config.toml
d_expert = 512
hidden_act = "geglu"
router_score = "softmax"
normalize_top_k = false
routed_scale = 1.0
balance_bias = true
learning_rate = 0.00305
max_grad_norm = 1.0
batch_tokens = 131072
max_seq_len = 1024
Below are experts of layer 3 (counted from 0) of a mixture-of-experts language model. Rows are named router (the router's row for the expert) and show model dimensions 160-239. Each number is 50 + 10 x the weight over its row's rms, rounded and kept within 0 to 99.
After each expert's rows: a language model's description of what the expert responds to; "comes before" lists some tokens at least twice as common just after its tokens as in all text. This comes from a sample of Wikipedia text that the model never trained on. Tokens count by the router's weight.

# expert 10
router:60 60 45 65 38 46 55 38 32 40 44 56 54 36 36 49 71 35 30 49 51 42 54 37 56 60 67 48 35 57 44 45 33 23 53 64 42 38 40 45 70 74 55 65 46 57 47 43 51 52 73 32 50 52 62 47 52 52 39 58 69 48 34 47 52 43 59 57 49 55 47 51 37 30 63 55 41 45 46 49
What it handles: Closing parentheses after foreign-script names, units or years, plus closing braces and brackets, and place or institution heads like County, Oblast, School.
comes before: "\n", " |", ",", "\n\n", ".", ";"

# expert 6
router:65 64 49 70 24 49 47 43 51 39 48 58 52 36 40 63 47 52 36 65 62 45 44 51 45 51 67 48 49 58 47 47 34 56 46 60 54 47 37 51 75 49 39 61 71 77 46 49 36 53 62 44 55 62 30 60 60 54 43 46 41 45 37 55 54 54 64 57 49 51 59 50 45 43 52 51 48 61 42 52
What it handles: Commas, and, that, but, and temporal connectives like after, before, when, while, under that begin or join clauses in narrative prose.
comes before: " the", " he", " it", " she", " they", " a"

# expert 20
router:42 55 51 65 36 61 50 51 54 56 63 58 46 48 53 31 36 64 35 65 58 61 44 49 50 43 63 35 46 60 63 39 48 21 43 55 34 38 45 39 58 46 46 43 45 52 52 50 34 63 66 49 42 52 45 46 51 51 27 59 43 47 29 58 61 50 63 63 42 60 42 39 31 38 43 50 57 61 42 53
What it handles: Field names at the start of infobox or table lines, before a colon, such as Location, Born, Date, Capacity, Opponent, Total.
comes before: ":", " |", "s", " information", " name", " classification"

# expert 4
router:50 64 45 31 45 62 55 47 51 53 48 55 29 42 49 38 37 42 51 67 52 58 47 48 57 47 57 53 33 58 62 41 32 24 55 55 36 40 42 65 58 66 41 55 48 55 47 41 45 77 67 48 68 42 47 53 47 47 24 60 60 33 37 46 45 43 54 51 49 54 46 58 13 58 44 68 49 47 39 66
What it handles: Pipe characters separating cells in wiki tables, especially election results and sports standings, often after numbers, percentages or empty cells.
comes before: "\n", "  ", " 0", " 1", " —", " 2"

# expert 9
router:56 59 50 48 52 57 59 49 38 46 55 62 41 53 46 52 49 53 45 57 73 51 37 39 48 59 55 41 43 54 28 49 66 52 39 44 56 33 40 49 72 56 39 59 60 43 37 55 35 53 58 48 40 65 56 58 57 61 44 59 64 51 41 43 52 48 66 66 44 60 61 45 43 35 38 69 48 47 57 39
What it handles: Main verbs and -ed/-ing endings after a subject or auxiliary in biographical and release narratives, such as debuted, released, made, won.
comes before: " by", " in", " to", " on", " the", " as"

# expert 26
router:46 54 55 47 45 51 55 43 42 58 41 61 51 54 28 50 45 45 34 48 56 57 40 60 39 53 42 48 44 57 37 47 64 35 44 49 57 55 61 50 58 64 55 55 43 58 37 57 52 61 54 36 51 70 62 43 52 58 52 49 45 36 40 55 40 48 36 48 40 74 61 46 47 43 37 55 39 60 38 44
What it handles: Ending pieces of split words such as -se, -te, -ue, -able, -ote, as in palimpsest, glimpse, dense, remote.
comes before: "d", "s", "nt", "r", "rs", "ss"

# expert 24
router:47 69 58 53 56 51 50 68 44 64 55 50 58 40 26 65 49 40 48 51 37 46 50 46 68 42 50 41 49 61 30 36 43 48 49 50 36 35 55 39 50 45 44 51 66 59 49 50 43 60 48 46 36 57 37 69 52 57 44 60 57 42 47 45 37 48 51 46 50 68 67 63 43 66 59 59 34 50 37 65
What it handles: Final pieces of English words and titles, such as er, ary, ler, ry, y, as in Bitter, voluntary, Schindler, Quarterfinals.
comes before: ",", " and", " of", "'", " (", "\""

# expert 31
router:54 66 58 66 31 45 72 54 60 66 36 50 39 48 36 64 48 51 45 65 50 46 23 32 52 48 67 61 44 55 60 32 36 47 38 49 60 52 41 60 62 55 57 45 51 73 44 52 50 61 58 54 59 56 48 42 55 50 50 68 49 54 43 51 56 47 59 41 32 55 73 47 44 54 32 71 34 54 51 52
What it handles: Full stops ending sentences, plus periods in initials and abbreviations (J.S., U.S.) and decimal points (64.43).
comes before: "\n\n", " The", " In", " He", " It", " She"

# expert 12
router:50 62 69 72 31 43 70 66 42 42 55 50 32 39 41 39 51 56 51 50 67 45 46 40 56 65 50 60 41 68 59 27 35 33 47 52 44 40 50 62 55 56 48 50 54 66 62 52 55 77 55 46 59 51 49 58 37 54 53 57 52 35 46 52 39 61 51 51 38 50 59 56 38 57 58 63 51 49 36 46
What it handles: Equals signs in wiki section headings such as ==Honours== or ===Stage 2===, and paragraph breaks before new sections.
comes before: "=", "\n", "\n\n", "The", "In", "See"

# expert 21
router:52 54 54 45 30 51 57 56 69 44 53 55 50 36 50 64 44 41 50 49 65 49 39 43 65 54 60 50 51 70 46 36 60 48 44 57 31 39 53 72 39 59 33 54 65 48 34 40 36 57 49 54 52 62 38 46 39 38 55 62 52 37 42 39 35 42 63 57 37 58 62 45 45 53 38 60 52 65 59 47
What it handles: Prepositions linking a noun to its complement, mostly of, plus from, in, at, between, as in member of, Peerage of, loan from.
comes before: " the", " a", " his", " New", " Representatives", " their"

# expert 16
router:44 62 51 64 49 57 57 48 41 53 53 53 65 47 31 52 43 39 39 60 51 54 41 35 71 60 59 41 40 58 39 43 53 37 35 56 50 30 60 46 48 49 61 60 51 60 60 57 33 66 63 52 48 55 40 52 66 47 38 63 44 29 46 57 50 42 56 56 48 52 44 52 32 34 48 62 41 41 58 58
What it handles: Plural endings and nouns or pronouns for groups of people, such as people, them, children, members, siblings, and plural object nouns like albums.
comes before: ".", " of", ",", " were", " and", " in"

# expert 27
router:48 53 52 58 46 56 70 44 37 46 36 65 44 33 38 43 52 53 42 58 42 44 40 50 63 66 66 44 48 59 37 41 34 56 57 53 38 44 42 65 54 50 29 52 53 60 40 60 40 53 62 47 49 47 44 54 57 62 37 60 50 40 39 47 65 48 60 65 43 56 56 45 42 56 55 55 52 70 50 63
What it handles: Two-digit number pieces and en dashes in scores, years, coordinates and statistics, such as 19 in 1912, 52–21, 44′40″.
comes before: " |", "0", "′", "1", "″", "%"

# expert 36
router:62 58 63 54 49 58 64 58 45 55 35 41 54 48 48 56 44 41 44 47 44 44 51 42 62 64 62 45 49 53 38 32 45 49 53 54 51 31 64 49 60 66 58 52 50 68 48 29 41 68 54 43 35 59 46 52 61 63 49 45 52 54 34 41 45 47 53 66 65 62 63 65 55 57 58 46 33 40 41 57
What it handles: Job, title and office words in biographies, such as Minister, president, director, politician, critic, plus apostrophes and pieces like tor in gubernatorial.
comes before: "s", " of", " and", "ship", "t", " who"

# expert 34
router:52 60 53 42 47 54 54 54 37 44 38 54 55 40 34 56 43 61 56 61 63 60 48 42 57 56 70 55 51 49 44 25 62 45 68 58 46 40 48 64 68 64 39 55 41 57 51 39 30 57 64 56 55 52 59 72 54 53 38 43 57 28 46 51 54 48 54 43 39 54 59 44 44 57 39 54 53 70 38 54
What it handles: Single capital letters inside acronyms or country codes, such as HLN, SDCC, QB, BLR, plus codes like USA, GER, ENG.
comes before: ")", ",", ".", " |", "–", ";"

# expert 37
router:47 57 56 46 54 39 53 68 40 57 65 57 55 53 50 48 51 62 41 64 77 62 49 41 59 51 61 47 32 56 55 38 59 55 43 39 55 35 49 40 61 47 47 71 52 67 47 51 43 61 55 40 52 47 53 73 68 52 42 57 57 42 49 41 50 56 66 61 58 69 50 48 53 33 27 60 45 55 36 58
What it handles: Short base verbs and word stems before inflections, such as read, open, head, meet, set, plus bl-ind and bo-ld.
comes before: "ed", "ing", "s", " to", "ly", " with"

# expert 2
router:49 52 58 42 57 65 63 56 43 49 38 55 51 47 45 51 54 68 41 73 49 46 43 26 61 49 73 43 30 59 49 50 50 50 48 45 58 47 45 45 48 44 39 56 57 54 48 67 40 57 60 49 50 43 49 43 49 42 34 43 49 35 41 41 69 43 50 69 37 61 53 53 32 52 57 50 43 60 50 61
What it handles: Digits and small numbers inside scores, counts and quantities, such as 6–3, 2 1/2-year contract, six months, million.
comes before: " |", ".", "%", ")", ",", "–"

# expert 13
router:42 49 50 26 39 67 63 41 59 48 43 46 27 40 55 64 41 52 44 51 58 46 33 47 55 69 45 63 36 66 48 33 43 44 46 62 56 47 58 65 45 59 33 68 53 55 41 41 51 61 71 38 54 42 35 49 36 43 61 62 79 44 35 47 60 28 49 48 67 59 50 52 34 48 46 65 38 45 39 56
What it handles: Pipe separators in wiki tables and semicolons in runs of items, such as race results, award tables, and gene-function lists.
comes before: "  ", "\n", " Nominated", " —", " 1", " 3"

# expert 18
router:57 65 63 61 45 71 47 43 48 46 54 50 32 57 45 51 55 48 42 69 50 44 60 51 55 40 71 56 51 54 25 47 61 44 53 35 40 49 44 47 67 41 53 40 65 67 62 39 46 47 57 44 55 48 44 79 60 68 27 50 52 51 49 42 68 46 54 49 41 49 69 41 38 57 47 61 50 55 52 48
What it handles: Hyphens in table separator rows and prefixes like anti-, semi-, multi-, plus years and numbers opening table cells, such as 2012, 98.
comes before: "-", " |", "–", "|", ")", ":"